{
  "n_layer": 9,
  "moe_layers": [1, 2, 3, 4, 5, 6, 7, 8],
  "router_score": "softmax",
  "balance_bias": true,
  "lr_router": 0.00187,
  "vocab_size": 8192,
  "tie_embeddings": false,
  "optimizer": "adamw",
  "lr": 0.0024
}
Below are experts of layer 5 (counted from 0) of a mixture-of-experts language model. Rows are named up (a neuron's input weights, with its number) and show model dimensions 0-159. Each number is 128 + 32 x the weight over its row's rms, rounded and kept within 0 to 255. Numbers have three digits each.
Before each expert's rows: "comes after" lists some tokens at least twice as common just before its tokens as in all text; "mostly gets" lists some tokens that are sent to it at least half of the time. This comes from a sample of Wikipedia text that the model never trained on. Tokens count by the router's weight.

# expert 20
comes after: ")", " |", ".", ";", " =", " information"
mostly gets: "\n", " ISBN", "″", " Nominated", " Swing", " Won"
up1:139096150170128095140107163191144122151133078134119164139086140101117146157094171089076162093101180149109086114079076063061134077039140171107130117114112163097151094096105155132123100136129122114124148169096132135134143151140116105084129170138109168092112138185143117149129142127152102099055145115120115151121166112188099159092119122097139070127140150101140138058116127151123154136122121140100128136103049044133113128087119087197128112084129162082197108175163160034118148113112121
up2:133131112175095125119149110207108094114136130132126100161115182095126096080143137103124133121132049148116123110140118125182117009113115088174099142122125169137116139088126122154131149137099110125089116154159105146121128090125109119113123105140156092123193144173102175107162150107113145102136079097184108083126214126082087119101149096135167148167131152159169154087152106067178122097154112117069073136133044161148131106128137107164142162183170141114129061093111162057072179129115138
up3:111147141170119162119127093129140166121147133105105102162085101097162148079118115117039123088087117149083156091078161130096126166139102097057162072139143193099094066139089112137116083214227135181184125102116111146113113137080086095114122138131105142062119160157143163093167101147127153142079159102159130032139123152139101109107129127168133090127132107087134186088111137110068118115106164137087112149136097128153103105081133140131131128187112120104148150070151108160137173121142102
up4:124105141173121119092127124116147116106103094168118143083128089132101140179117129159126132110133095140101093153127126096138130050147121116081130136095165121145143089092158166123108135125117145085056153195135060153130110112127168098112161153179087085132140152115159118063103103167149107138080106089122077058183093123105143142123138074144154166131188110072191176163148156209147123137150154141135089128154129119192121129169117108059090107152170157080163159110070146067125107124175197
up5:167147073097143142132121070109126123114123136170128055113144139105166087073129142137147138085134121116076101111144127140141145080112183130141106091115110108120120113180138124094104074116117099094072121113066129120158135117148121111145106021126139079152165116062086159093093170156148113156092127101147108098178126101104149137127193131140113134149164158156206137197074116134194148100198065168129152120159124188109190111200139145111131117071141118095142120089175114127139091130126169
up6:143156111175132167137156094118115089126094059175119062134135152136136155164163190106089086160119140153110159085148148113113114104090107160152119105076128143152121113144122119146140181111124120154214126126157146136119216074150055159102143145150116147090139092150058119085083141127158152149100115126184150085133173128179033167106149141174076163160125125097124149152135124086117153133063121145073101146118130179137105130146137136112131067084160107099169172065117110165147086159164120
up7:139147139136156128151120109165170118139134134119125172058133128159218119077094116088070127090106175060125149137153139132088136106106130153167124135130122045111142142126168192136120096180098147142166148180143113175180148163095127104115181110106154112122093139106123118223113188155135126086093151136141144145145062092107097089138136131117128140090110149148141114175124129112167211085171159160113134123126153155097156141136144198101126107041140106148148125167145143111160225100113142
up8:115156121093155116132147049103151094112082079180127137133131155133148125157143159089158126126127160116090130117093099164155114136048124095111113103093089102106132091198111144150078196121126111115157135110158134062110141084195088121113135073108166133140158148124170177064113112171132147114125113123174205143124097154190145140134130134194044142157104074123187112141099137098160084172147103093115126111123171158125132147126156166140112207164155097121200186146132095147108101105115134
up9:139096110132169144145134133076184105149091134097094121148133113121078157115107122135166143146129094126109175047086162143139150076100124144128133126113170161088091177177100061125111094104138136133132111165147150128135104153143076151091148092195086198126095153123138147117141113158141135143109103031117109161146076100078136142106095125123120094094177105145148139124135103100069103112091190121048104162144086097136086150081135127172123163170087157089062194151117072120162168144068130
up10:158131150162163151113131127186160149096158187167097118118135119162109156124128107112119127164118161144164070126054178075122136108194065201194143101129163144156138140118074110091160069076174136155112109095184094133150104125083160106145163186132174159135143141108115115132173072157180114103117154078089140091136109100110107054150127130128153087099149136089114139116166165145097130172120120083090127191097144156131112134078102063143165172086166125128140079133106082140144134133178156
up11:149129115118142179144123113137168072108108159097106101101116183126117084150143151148125118169118142096131119132152193084116124094107134105139115122136215072062147146153146163133127148131121107136099115174153120102144163182132119123082169108123200146121146111172100115151114183138164142145122105117133217115173074084129117124138107141052090074140100102152147090196101119048169188117130123184151094113116159134100153165074150165098113130117177126183109176142133140161186183119177176
up12:128184094169156162171135113070111113149146174105188113116107191173126126156107101113140155083123101147103093114162176092123132130039155130142159129140123209223160147167088161096143142125143072173204103143156134146120091152142097133119118188165116129044161108127073163136085148148145141132114123134153099106144130166161117097153162113172152144123169153112088149141119143086134137103102105092152092146180124148119109125112124101072127080126145095103192150054131082102142183121118162
up13:126134123120109158129106076139133033141139112151107145087121145141193123123131114124128077087097136131097089067118133047073125112089103097142163111107222149110152102134108180116136176104159116148144122164094182130123104171120121130110092140103089166102168111181117096140085161122156116075083122119133191098119163039152113142105139076086122097110221137101114088080136103083083100146130133095067145151144095144180124125063109131140170129115155135122147079141159113097079130160138131
up14:128157118168132158138140134083141115161107093143188133172111209156168171164108042055053132156127096117125068128144118155105117043165228155143100158129123112136127103104088193094124142127143162073179112165151145140126165142137109078101157082103170160143155115104114149151122152115111110144089141087094143115163070151150099111140177126146103143071154094102115176134112162129103143178172130125145083105075099155153140101115137157136127125177148093081139129094125089172155171127106149
up15:088137096118102132115135121136087096142105126127097095100100113091106159090065111169177141112086145149085081134177052074118108148183111162146125138149211151142117129051135154088114161166105115139129094076075089090175087110109092135088121137077135120151111206131166105205117089147163136066058147133114091149140159121152138136158127106138116117132155151126119098132112091146126174117087167188105116097038072096132086136201131116145085075131099112144107114124138144145144129118137158
up16:111121127210186184126122102117146125195166108087086056095129146154098160157139104087133120142118143104153071117115146089169129039073091164097126154124216086100140139135077065141110061120204111156172070116165087159156175147118114132067118142144117150102101152161131132145160164147175167124099115107093093155130161101100084104172139081141146089156154152142175131157074118120118168096139128135104098133145116146145092100097106123092140124116107150168057124134091115157127131148129157
up17:140130158138143085084130121132119149034122183103150129115144107160105131110117167068179189119130100144119192129116143131157132149184139094110137116043176077146141161180083124151133159175138161159123132130122102149116130088098121104111107140167107085167178154079134135087157217139135130116185124090143210072204088155078157152122158137163093063121121100127119161113092128124120132099143138108109114136092117058152129160104152154163099123129149097065095166119147117086074114163144136
up18:142148099154101093110133088139120085100137127145117172163143110133152127084140122079051081126128109147150137131128132120126126109174179099163105125137127135150172180059084128135141132104142157154117164127177090128101169082150126135141134134142141122131162148149131159089082153135108107104110133102115108068189167084198022104077169115143134161107142087142174139133130119091168114167108067186070114191121070136204135144156140172122124193181117174106143102108130089090097164194167122
up19:047154129149151156091136113129115086179144061119132139129141162094101180152128130151076100212121165140122080136116125069112141111089148171163158130116208118117163127141071123139104106100128159096121128130113091083137134082170128122065108112174087129124096139130179105156109126151135143135059134130087065111116185180079107113109103086136122129130151076163195095084102060152129118157081138134084112113171085084177116151134150068118126172135077127113108139095149124091151088125191116
up20:115152100140166153074114124094177099159121111092092106116193145147132171083119153045131125152107124138078157089084140078140101176071093190135097147099172065165114092106073159147128108141124107129214130202104143143170098158100101104128117113152158140069130174092120188136098180109109111085116094079104128157172135049141177141099154126155104149103134138174150157149124108067143108161163175087172160099119147130140121122113140133155115132101120114114125178083129062092118139087108133
up21:137142141097171146138130150111123151134140095107132102086152120130109157148130176142148161122146119154141102133092101146133138098078125133172175109133118159089155059144114042089107020101208167151156131131177108143125134089138104123076151153167072170069106148162134165099157144121114112133073102136102054120167156168057131116129138166048148149129153117117125100166116084185157151142095189103095152196134118113143120152115108060130141166139057182117077140108142133131118119150120090
up22:107155093189092115152133082134134125096151180137128093110127115140151106083111121151080127149123076148122124125109160131093139132123151141182138141146114106076163114100132110081148070084146099166094157128161114115186104117121145103110171126217132091133068137115170119201044091184156105057135104142129129155082155111131005115158174089150119148118130154104126151168143156185197145103079152139161091080138118155170127146152148165121132104070160112110145101109148113170145164126172134
up23:104145144153156162135126000083141101148109126199105152067096115120139115138106110127097061147112164164134128133071126113091141128125097165133180099104216101146182138087086164119141131136101159111154118149092098127113110112109140121119183123114170070118144111118127143134086169182149128103123122098128106144132184188117162101113132061114115083173189095118164094128135112114063091143131111110135103136138126122190101129140120157115152116103169081117143103073150113084110040155148124
up24:083141127142134169097137092141150121092141111175107135125097122145130104124127112166128091147121088123181060137085167082123162149142094097166155094142143137190143140129112097138162125162121044195148118140099106127145159095159167134111129164138171102112125194135080105096113098175134157129126132169164151125096158184217126077098106090162104124207196063124147134117153098126116134077129132113135096161136164156120146138067144134156135207077181126193166152110175171128113105194144132
up25:132108103148140085110123127134133158135113105105156135118148049160131139093094145099127113054139087052126124132123134149137145134181196119100076096149092099109125158100125095139139107186106109160133140142187152190142157119123090103104115177178077146100130153167178087133155121124079097095148129133136123092191140135149184126124099131074159060138158102083164150113079000110119157127139153135071116204136132084112123106126145142137079175159109133148142174128144132142154100121098181
up26:105158130087168161149125105129158184122134113188115167126143113140103141120129032212092115112129169087114145163052150073150128151134120104155164109154142164229101147152146143132161139092131090182121108112118129120105169118154132092134111132120155176112118141130152136060172115155117125175111154153100142146131134107125183136125099093158129149098196106069160149128159135114106190168118092156103135171198144178131128075089140139095164139150156128177184152134132086104139157091220107
up27:161154115135157143146125083108163140069124101106122146117136152173142144129150163084140158109114135143143068128152141116100119095150164149161121132137170101085136121148194172106160151106114152156094141124105098054149144158162125116124165027132180141155118129138055147155105124125179089144138126084118139155181032075165106105138154139116111103132140094107108144163118135075052179174145086144095153152128170139118168136082147105041126142116105106124160121113126034161194182109164129
up28:077180111153103112140139176131141133136115198163151059082139108129198144145101077124120097098130133115136168133171081156137148143156081133133124113154086167213093121139040162084093148142217095167220141105119135102097155105096154135142162133097133102142089128135139125142117098154119128116120122130118107101141136116139116136147091161144137099111186159106121118051101117143111137079081145110124144154132163152130071051115128056150096153118084161172081088056122123171140167147132114
up29:134153155111184072155124124131119155126149196112148067126143164116164150053156128134113093062130117087144064141106125133136121137138182123175101090145100116127144090116135100067166112147201086140122139127174113138110128134106114110134153148132091170099098170122130175178119118133167140064101125116154104060135113171147133071160113137115129090056125193113092075141141129146179151127075141051051130160102097167141126075136134070130124088159093152106101146054129167087142171145129140
up30:127121140153137130120115130128169058169111124163142074140107156123133186170115131147091074162130141120154134117136116084107109102104152176085139118126222100088114202093087103120104115176229130181169131108139140118121166189108141138133145110134115166127066134160119135094071188118075132152055054150126156115161110101192096158112121082109104132169133152163124111095165134127121128173145118187113118146130129091162132043120135126128086135105133181134078166168168121129138133148116190
up31:098163087129151172133132159094164137130129220163132124086110137191165115135113065119135066075124126150147120132123168159066132151116078149101116054125084091150134155186133130108135170149114115125118215148111141110107130101181145106124183076100199133083137152105123192119099145111117145110148153141163127187096167081135147119124137131117103149167073080125177131180138097134102088173149113110155123183158138136106111134167125141156096131155071195154218122131098083145129092146116105
up32:087130163135158124083137105084121090117125084139152149080172165148113114089130240162170136155147082117118139135095121132136155182141157092132110118154097109120139193107065104139073092157162104088170141120124152093124131044155117127113142149176100109129154149157176124113060131134094108114105092166127143168063113164165175106126136131156080117159163111118147093140138101176165083153079088108116120151164166149100097130077117154248080178156141136108120135108144148130099104143091099
up33:132183096120049103038152045097132104148098086106179094131161132103150111140112157136139119188103058143152176125168082143136119133129076084106044148103141146140128143161196175114132117104095122162124167158140118132107154158103095169096159105136146121192141133101145145133122142170086071137122126126111186181151142065092145157189200151127083143153168120170088085171124110101135131105156079108167150125072136098146131148122123133108077146150135129127160092112157115099143149075132144
up34:114170092114044152105152117097166137114049132143177104079067199084125133164159190130124101124107111185084094128121097179130089099173101159144094148116125166069146111110136147126128108123138135180150110156137153086135101068133079088128089119136107114095112141148164133095158103085115122185167117146087113143144125097135105105087118151083112173065157165095112159095120143158103162137138103175148103194056162115137178132097120071159160124166139149100175120130093098150147069114117067
up35:159180099075165121094154082066120129103162176131094155087134164119083154162105146138128141200143152093086167126135155079122135148103116200133138120152077125186137149153138068132124145137138111141147121125162097156105105083111121149080141165139111134136154113165117108102110209157172124138107135138123218049172130106030147137114186115120093135185108102189175155146106083116174104171119176119105116146174160121144099138095103111092162082083131136119095141153127082093136122119177115
up36:114187085180145183138117155080176108142115121158151093081169141148224082139099111097091118090123145130150117126141193132116136113131128151160193134127118137134110123149109139094130160148156076154209164147118136154159097108141108135103193187125140123102091100103126120160130099142133149099140120088128109160130111127149089068108124137170149129092171152037098121165073153093157105128126078121170086168125156155103087126075106150112079189115138114072191172109140087073136203117119153
up37:136112146121170165137131124121111152134149126098158182041149148117103126121169147153181218161122107100115098112120088135159160109132137172105168143109079185163131209152106088144119054113186088068131093106177149123132137150099109127085114167167045131134154188094098107099124124153140177130128147145086108118165144175095126126128177135178194061096162148161122098172121148130104164074116124125093096110185128078099090108098111103112128135131169126150060155125110138114085121128137083
up38:123140130117133129132146105161172172115145148132146137129184170133193128163137144176148124131097166143106151183056134075110163144144148135138145077120150071100086173136081085150162164122144167147143139125197176105149145108115097116142114152140112119073120123125072123151106061180153093090127129116169139155141146077157159107141124073166123117118125133127189117144138129077099136156133088099130158154144114141131235126099167050109135194149175058127172170078103110134163135144210168
up39:165155093155078113107167096127160115135136163160089103137135156134108129203104130118187151085142125170094138122075142163184118098119145167141160168082126137089148146150134088087116126148102165166072142099159098145136119079060078103074169125126143137065103148125109188165090101102087122105133163105155045142118185110130108113094113139132134081178134076141111158113107080129107120182101103086149135196105083108139100078140135103069103121145190119082073089113104124059157126151138092
up40:105163122186147115142151111144118145112111086148150153123125137168096096123184105104135087165130104105132113020125104133112141107062084081098126127071153131102157165134163144147102128076140115150124086156105154155163119050135128154111157155155111136127143126124162100161068115178181136080148100049148139126104151166106104135152133097173086170090225067147129140075170111120118124137141166099084099121136126160138161165070125111131155137066170205095146128115119139206104098109156101
up41:100153127118121150136157175113184134115093171132167134110116145105167159097073110218101170118109106142147105139080139191096132119060179141112159117127116151202171145108083116059132192141172108145113160139117126112131141149155127096128120105141149185109120163145134114089145143147084139120050121113104126062176076148145172128141128139181130116064142106090130134108139099125166194114169135165083124144126117061136090080133148069139109069193064124141126095119129125175187114094140166
up42:137155055134132178112160171185124115145110159137149144161138156175115142074156108103164112112119125127093133109154104071114148059086123127134169113072094197078118126093126117053080139052138093155115092190150130070099147124187106101126126120112108154022089123096145149128067149161148110116118131096134119134119127073097113176096086096143112136087183124101127156116148134085123152153137144119117094127130149196167118087114141111103144037147137145143126111179083117102150162093163093
up43:155118109164124193100143096135113149132077138163096171108156140146103074120173118154169135161115119106087196069062140112130142139063159144143085113121124163150146083158129124097109132100130066138173113162113172142097132110133127094111127089126074100101144122093122118129092187111120033128119082090136168055094061099105151123095133110120083115065177138133124130099131111088113065142139191145116117152129101094174091136088079123122130168094163174101097151162107121094138113085217111
up44:120147148123157172106138100169138137121133123201138130097179154085077077106133088122153090099127130134110157155132141088115110058099136161139123124136152127100108102127115111117129148116159149160082103168116145090155146060131119146144158141113174147102078108120081139107063109163158099160066136142140105107117121123104151147112126146174131136150157107105182112184098103091139151173089145166063139145132115186113117159033175174092130143080061202203181151137054099145147123093192170
up45:118147077125153126127140055103102124098045088086126091128136087175236156147112124139123119113125144143094148148145095129160166117055137111131165135090199154165143104192161135129113216116160146155181101160141169144116163085129093117132117106149151103102121095167074185118164188119161076088136119123150156086118152076092143177138112106182077097131130152116108112206094095119128165185110120128101140113124173154099121154128153139090099106122121124098167122130179151148149127156081154
up46:098178109152102095113152119115220035109092141133185196145149099113154120176136166119063112170128126138160129139087156147077143116096129136191155124091154185160127162129116174149167176125081086156105134123163141131140118118142089132122159094127098148121185118159113143123138097118084132140165093074147121156140136118095083167113146086114108145068140156125138104129107158078118168155155078152154135167115123125117047150116151160135114172105105105119161172096119106104160154055241141
up47:119129149126201096131132136207109145111148155148110151107114079121071181123144144071113131155117177126118147138096104062122109123170166147213130121157137066078130127139087165102138071089144121125155137131117110138129136125080087110115154093117169136087107179148109150178158124148186143090105146114123145054109072163183114085123113129180111077079095098112163086139148176166159182148136114164109092118104115198114071145142102135177147072150147118140123128081078148098128175175081106
up48:179130107106145115110152106144146137140128146112144100096090156123086079148099142150192167148129121112061090153087139088138102090145192134126148137046164145092131093140126038110116110156152128218078151114169113133146141076050109102083141110125083149173045126186179101116136113146129129146157137131158124067100124140076120108129068109164142142121134150108121116109104125134117127231130171086106130114101110124181111095135137092068105071113166142115114127157086134086134162098146094
up49:137163122087147093109132107199118132126058120135135126084158139131166076202075126115130130089102138120139138139083083122118139103156119121134151135135130114144184079163149141113133155107140104145097101166130127153198134075179155123126085141100160119173113112135165142131089197159111057128120111124095119071177151087158159133098155118092149138096146109116207148197102082150074180117176152239067152106154152161141167159149135062093125152121097125135158151159157103077144096139140130
up50:097142112125134132104127088147112121140169168163080119107129126113102107127107105115100154115135145133139110125112125140130121021169167144142102115158123171098119137100068069121152141090200191161086134098214137125110090110098125110137126166128113123121123123115111110133124087131166125091108147101200179040079148120036096119162161096206098109169119141105154195062099101132152096133150094088087069151109123124121165124117168129087159154160123125121177093168132081162148146160155176
up51:134143124245140170102129129115122136155109110087155122103101082119090115110119148139209142113126139118167128121114119150120146139145102191170194123153089104141148079112143066133086162131145138094235123131134130123124098046125130162084157108129111116061135170100097079156098151099139084078083137127121140165089162179166108131117141117132098149159150112126093100151069107114105068129148164122162122154107083190110103128075105116141144118143086190101037162139127133117104106114094099
up52:126152133112090135086153078163149153154040150224127118122122090087151154111121087131134135149124129147072124131031148154100117101148083119156130086122150105089155150192198165137123154135108185103136161146191153116110151107114082123126100119130141154164168173144147091149156091141123096106138124124146169111117155109121098144164162144101150152092118080090125142173179156119126137149179136142155124093078143074170119151171217136104078202151134105110187097169122150133152145093194135
up53:063128112164145143133155140154179162058119156103113081123148111191143129114146130110109091119122116165150161107153105117124174136072134082120103109060140167089184153198126170105116137170114125141173196159183101154184084091123118148128211157186133060164112107147161157132150138093164074060178110100225163128116187104119143108108100122083133088136122127083133154144092110169124116139109149127148091127124120131118111146180120131129100139095107140059164101148114142161163089155135141
up54:145127100088110177104127161127123198155136128148184143131132100135121049176130025149182090108132121159140165124151127124137143147192192108114188132087130123158146153167156137111130153107129151072076171136164151131125192099144149071134150168133167104106194127118137100118144131104110149120122140130118166110167138177066091134137116157087160174159139096098112132136093119114096097103110114102119105164053148101137080135103117114142110054150191140065115096157064201099106097102100137
up55:102123147126149036013122152107109040114148073097109120055191161126126154138112230119177132095132118106131116133116167101156136160143157141195122139129092104072149092116144092123144120154197176136143137130125102138125112157126116164087099138157165114139102146172165059139102124136141136108082118121104122075147164132108131109123167145165132106132128107092149186141088141205220119140127129071130152094140126105140128120070137138146121148113114132080126112062136115144109103156103120
up56:133123135136176153134125132147145048109144147120111118154096072154123103089095142109069098157128153073120137106184189125122122100106100108140098107140157107127089164099071104168133073161128121140121099189169103118153143135075103150099107154149175153082100134156150090210135202135125139144103136137146178087106099127149107062162114145134112092115114091177168093120057101109145183079169145155124101140126148129088151154106127162145106211121174127166082194088115150135148193162123191
up57:103152123086139141116139112122111120117112148110117112127138184092053144171097140129168132174129075156055154118053132159134110057137121144108181118158085117113158110199146063087140105122161097170100166127111157089124103145145103138077127093118114137178179145085158132115105140167133113124080112103152135153103116130099178116084173147090065112155098126098165148136069093134125057178172135150111135129162109101150127148136126108110077169139078169088065095095138066053157167078120099
up58:142162066151085107125148147173156052144114161090112046167076152156114139166081093089171143114128148106103197132110145089144138097174111136107136124133130126142088169149128168052117164090096136104160124179157134118111124120110097141125150194102172159025111132127127116131144163147113110148088151094121082153135087059124098169120124099100126136123119065066077137182129116148099111147155143137154099140148117116140072056181120115166123095131075163082139145180123070150143154111117150
up59:139107085141107104133114068132125137128151094141134088100138123189128114107058169107094096171103093146172092151190101137122119094144131158112119149173130110026146186088145172114159120093132106099132146097144103131122142139146159164096098149133081079119160145082066120073155124109136143142093095175145112153136087046177171114145206090048133097128145173114150086124196097127147093152174091080107175118151108122093105105173155137143099122174096110092086096135164144129098118134096167
up60:135190125217141158111127128160130141168130141106123133104095123183121107172093069146099069121132187131118070114144152125119147143144142163207131121094101101196152136142099147107112109123107134158142127143214115161102091050159140118124166188119139112154144112130119106214133196165141115072094165078102115122125098187135127082148131147096157089132133062034170096144132133119099118158118153098126115154136133151125145146147135123087123068136128115142093132039124178132154126133174142
up61:120097117079111126102135125179110138145152102130100113089164085099125144166110113102148127050126134143158128143122117111065117050161160179119135124135149162107050116106115170141158090083167144084106183134129130116185110141077138054123152067120110135136119133083088108084144064134123135126137132078147122116124180120144143121193105079120135069097124073147155117136114110211108154122166110145067114135074126147150074196169131112124150168155116156127082086095130165180182126182125185
up62:099162151177152085128146153134105135134123119170138010111103145133181143116131123032091074106112120128076140104126135113130115102146109158162119115161125132069121107138111159093126062171184114196184124130116110107123190126103095154104139148148131147073089145176145185144121114145136144050080134117109103163110122063180162085153105130126113111111142148158148133148114120125131170134166161047123146107103138191134145087127113114134126115138080204126083127072095157106118138149075074
up63:098147119178123136134161103126147139115142185153138145199165098177148112127148167063133162104111116165121145113046044105122126153134122122114121127068120151143137133147144139116143111108082147138162152074151067147161161095098134107135171110174122153178120110166149080088164074137118122092149145091138135168115093121157078123084148124136100153108168101131112126122109149172089134107095116166141156159027112168102070206101104092227142126098094116105174130122068097148094081153163115
up64:085165124154145178157126105150171086187116183080151138149160116123151133138139099070094147115141111147162196133178162128107117124075098148115092094075139165174104150173101157110137168132150137165136109143156143072102121081118125148141091042133131135097099180152074164127084120112148098136135091065094122121132150120132083170117124120129109169101121075131063066145194148068090162147107140174165134163140156171115106098092158077113103136148136216115136107108123130168141178092167180
up65:140144075153143116144120125124138112104141140118151144135121173124139150142136062147065113170110140192087080115099136116101099148058179176163105137142049203131155108140084133097120069094093138209132159166108132111118145177173102151090145100152115153126107151108142174244103165095134118069110111081131116151133150098130096149141127142127157077081127111151140103085122135098112124143106181139103110067115070089114134136145130142114139094155148103097046212153128123120133187130141104
up66:165117104160133130120112132065153065062106119113143097164160180156151073189141182091098136095104120128112075125163144140105113107128156145114069136141159078064165185129168156101144149106144157185131125202174129114129171185142153081101154117121213129107107120137079145123080105111143109145119077105132121161165070096193112144141154109098104101082122139115108115131142158096092119200117097112126107214143092155123176106097138112112111172085120118109144143138139040122147154148114155
up67:130127125109138134106129125125156137137141105088121182170170186095176161141126123151124237155133125122119056132057171139122116153084163126162150141119110131157160155121109122129093169169139156162190117127149169185137076088132117116098194067145129165202148104156107161167125113145154080144094151096145167164143122148105123093130158152136121127138102138120096140202088134156136183187135164139133134118087107130104143134078162178092134170131158083094112140138156088082166235080142134
up68:152167101089098186110131092141121119142100122148116176091136126124093104160074054176129118074142150131110141127096150168107111104159164121154144137148065160117140070168148074112100129082138118045078130180165153163112125109133137143099136188110132135152181145097159139176106117151092112144097149128117160113147096148021093152115137095110116120196112070106183164162093110136151111123116136074159108160138222151127075185146121177106132082141112165118151161177120117146131105114185109
up69:112136140099142099151140128121144210047151157088146127101150161121051140117115124128131131179109161141084122140089159090144145135070175066144152099161134109095126117161143163132153158138159108221092135109152083152153119108145102137132141149130106132101071128163138141097146106187158132180076090167163153061084151153127208107118134110141109113186084088077125106130118081202127136135086177181113163156103085120134116102112123104146107123063105186097119167170137073083134136114102138
up70:156146102147109105117210101122092110139117179179150100130089158112074143096108149151137140199105120098058195104125149139146171100106147151207099166145088171138183089168096094093130116174153112180112115110124145079101142112108077116127135141157079151087127106109098134108179106137168105126120138105138102130108142128091121108090112145086100201129171175166116186150143109107123108175103129143113131117093152193133099114080111109163161115170144107115069077154153116144171172109229103
up71:147115098123165104103148147163118133126102104084163125100181199103101129178119179124192146162118179059153135121097144123104136123073156129087162090072185121146165112089090166140148146165136117166149122111139157151182126092129148088159120081157138207124093167134154116106140156152122048161083147136157125082095167187134160088120171113085102127128149071133108160103096116181098135107106129110091124163089104142122095168137144084104118126133090142103189080082150225093125116106087150
up72:116110140209101159098121107096118145105148097103127074161124092156116098122166098176162114172111143111175112117139133135134135080088104155207101162099219083084171129129141145137128098132127133083104086145163077116130154152089164107066106128124114094086127137098074075133200106095150168136113107124108159153095140155126097092133094134077106137135113139122121129171168148129127165174150090159196091195134143134163092106030137171104138120116125091202073157154129151101127164098169128
up73:163067180140124115068128115123105174132110152156100103114129098116118094094122054112185164089119091073103121133142109116127117116128099153104085106160153114077088173146200077155132104139134124067137147074152112103126094099083136084126109072091050050049175115086121132142165137146111173118107162126160111109109132116081122113132147115152116130147093141139150149114130097136127121146150109142157166185161110137138089023096150154113141153172128211169146098209151122117106139142105135
up74:130135087175159150184124135140163073156130109119168119114155094114172143096079132069084142105120145129118128146137121148093142132101171121178144139123103109146181110172092183078113124166155158203159122126212101182139121115089133096109145122121144111137125117169186168154158121146157060126120145092104094125141105157089125000136135135068142118120140150133082089151073120155140139188105117081130157175123180116091148088121117073163081143123111124075154116087150099049134127106138141
up75:081203113140132116128113139152137064078177154136111148055150116097110111135178118160056105136144139190107126110135145079076150116076108099138155104115123194169158144147127110113086102109141109170114138194071150128097152143153136121146180069153131103108070133165116148092141182207141131134144103119166121111153152157149172120135140161117164095061182163094161111129112129118152139172152121155123127086127118134181153109164139092124122160097098125201078129053110083076117148172112074
up76:121117118174066158097123074130148063168126067126155112142178163123125121175124174131081077115123146092122119105178128180063118125097118177169101139126129109105104111128091113110112064117154141151145075122140155088128208128097105120077117095138119130177106116131080178127096086140115119166050128097160175137109104102144097145109134105136119083099152145190111074156129178107099163186156120122140121138120092120117229126100141117067121164138095078129077147105155157117201092108118163
up77:135131098095121112106131101084153077136114113161155121156130109131133135177098126084130165062114137075133079131169177124145125080073130071135148129105110138115133187187131153117115178091151073127079133109161152116128142106155135123096126176082125151061147132116121153133123115123095160147138124121113115199194063145082111166137139107102106208175121114135163078197139100103172129119146149116067099157137187111103137123098154172120121162128070092098111192174118205181134104088085182
up78:096122163134147173135123110149140157112107148155119180101125103084081117123162168120076146109119145141095182109103112128135144158130097176073208135122214119096108120106133129131103164190194129123166126147142107157120104101056104101118137080133118143097112146088091209059101129162112083092058110141187195120114150198154139149133122132124127173097183103136087148081095120118078126151093158156080134137098168115154117175123144153096095171119126172165149175124100108053129105158126106
up79:118140048143080107139173087091153170111078132113093112035135191114069107087125145213122185168114091118110096165086145132166091160129135136141087159153134127149102074110159132135166093177105116136094195127185129142157101160144096098128120157193131111134136146170124167100130072140123046104090136161123135166107083140126189082154090144080154141069179134127157142171117108118133106132097121128163150112133154174128114127144140139149115155139106158111133146137168090136174207155161119
up80:109169109204122137098139131097155117053118133128111056122093100208158182076115153037097105116104061149141140102150125163147145131098064114145082136123126192094113147112130151120091136087097153120154143109116110103084154105163087144099154105116104102062198131138126182146140181126135170126163100094119127107138160085163039150092134118121171103143126139079128118185127101103106118137164102111133113133179110103131187066126126115121105122145112154107150098095135096104076163108074076
up81:119119093152126116114135094141126054119161117112094141092119153100111101089135182093120152041105130164148135127104160081078138081114062091153144129151111149199174160134145146146146155122118151157119147210181120118118134150081144121115111105128144175146099134153092100149137168138169060130094157102156092084146197142168081043110174123168132102118116108117166144117086114107141129118122127116119149144085122169151113142101103158116135200085151198101151073150145059052112090154080100
up82:123129131182090221061106123123159171123108131116171101122165099097101109148119192145135113147119106111144107128117071155116134093116122101192134137121113146078125115126126084123113074131172142066116112111093090070171116139095141092094151046109082106099146170128149123232103111114159148121123153125136102170149111093136116112146110076071113113083137128151096112150225131220138157181075144143137116157118171113109097123158110105139113067124113109170100096149099174121141140087143084
up83:106111129175099104097132142138135110117130190135122112108124158082130131132105123122120137075125133093147115076124180103037146120118120145090115129051134149180074156168091200152144129189138137153161133182132124150137110119113137140095067177163142094079131139158118104080124040111118136137093140105186106127141197149143075139150178104102120113069126137105135171069087069163082140080085117085099083196147119126151087104083117087150135183166166149102130098155175140140108161116104149
up84:104158118074110136125155157153113127132114134128074112130086099153153133119106101079109075110113095151115110130184090067094229092181110104142092137076155180109148123189175161113101148107104100115090081167102121031151165093132115155128136125084153177135147125135148122164131145128125088107146141136114097135087151056181171206150136081136114141085190191138146082123155087123093189144130130193099170115152131164156133071158134124137116099108111170165080125117099108146135131155149142
up85:135127089134099137134133138112154116111159172133164124117137113118132180077098132123148137142127141106111097128092204129035156115117152142119105082067166147079120070080135087144140118141153112156140207147110130126140104124132116093140152113138161101069152108202112159083120108164162112098085088116171110080126176124116132077149129074102104112146129155095160130070105069090053115154176110086065166178114076076177129092099114098155126155090080118105191111129143119117178089066114111
up86:159129115078176189152133080195145120134131167099162170077139063094105060130136086108150123065118163163121187135138111103083143152111190102140122105143137117100128159215136177137129185130124102097138170139177123128152138185103115143132083096111184111076129135173104038148141126111125109100134124096108163093126124157136098120107115143149152095095152131126066125095118091114123109118135024148133132163095149184108105125093135108126095145180126149157167095178079085125113181155116153
up87:172162083174145184095118111116129144128114169142181075107140095219153114172091086124117125065109132130106102125167117133111134078138172102153140140122101130137152112178185130103109100082128129136097136135235124169112221042158118107106128135126166131106113117116102122168078090150151040163103158139106127088131112108092094088115151111044111105132134084138137142226127118146186147179121129084135121134111107147106152144147127119111109102100095071093105134118107112131145095148126128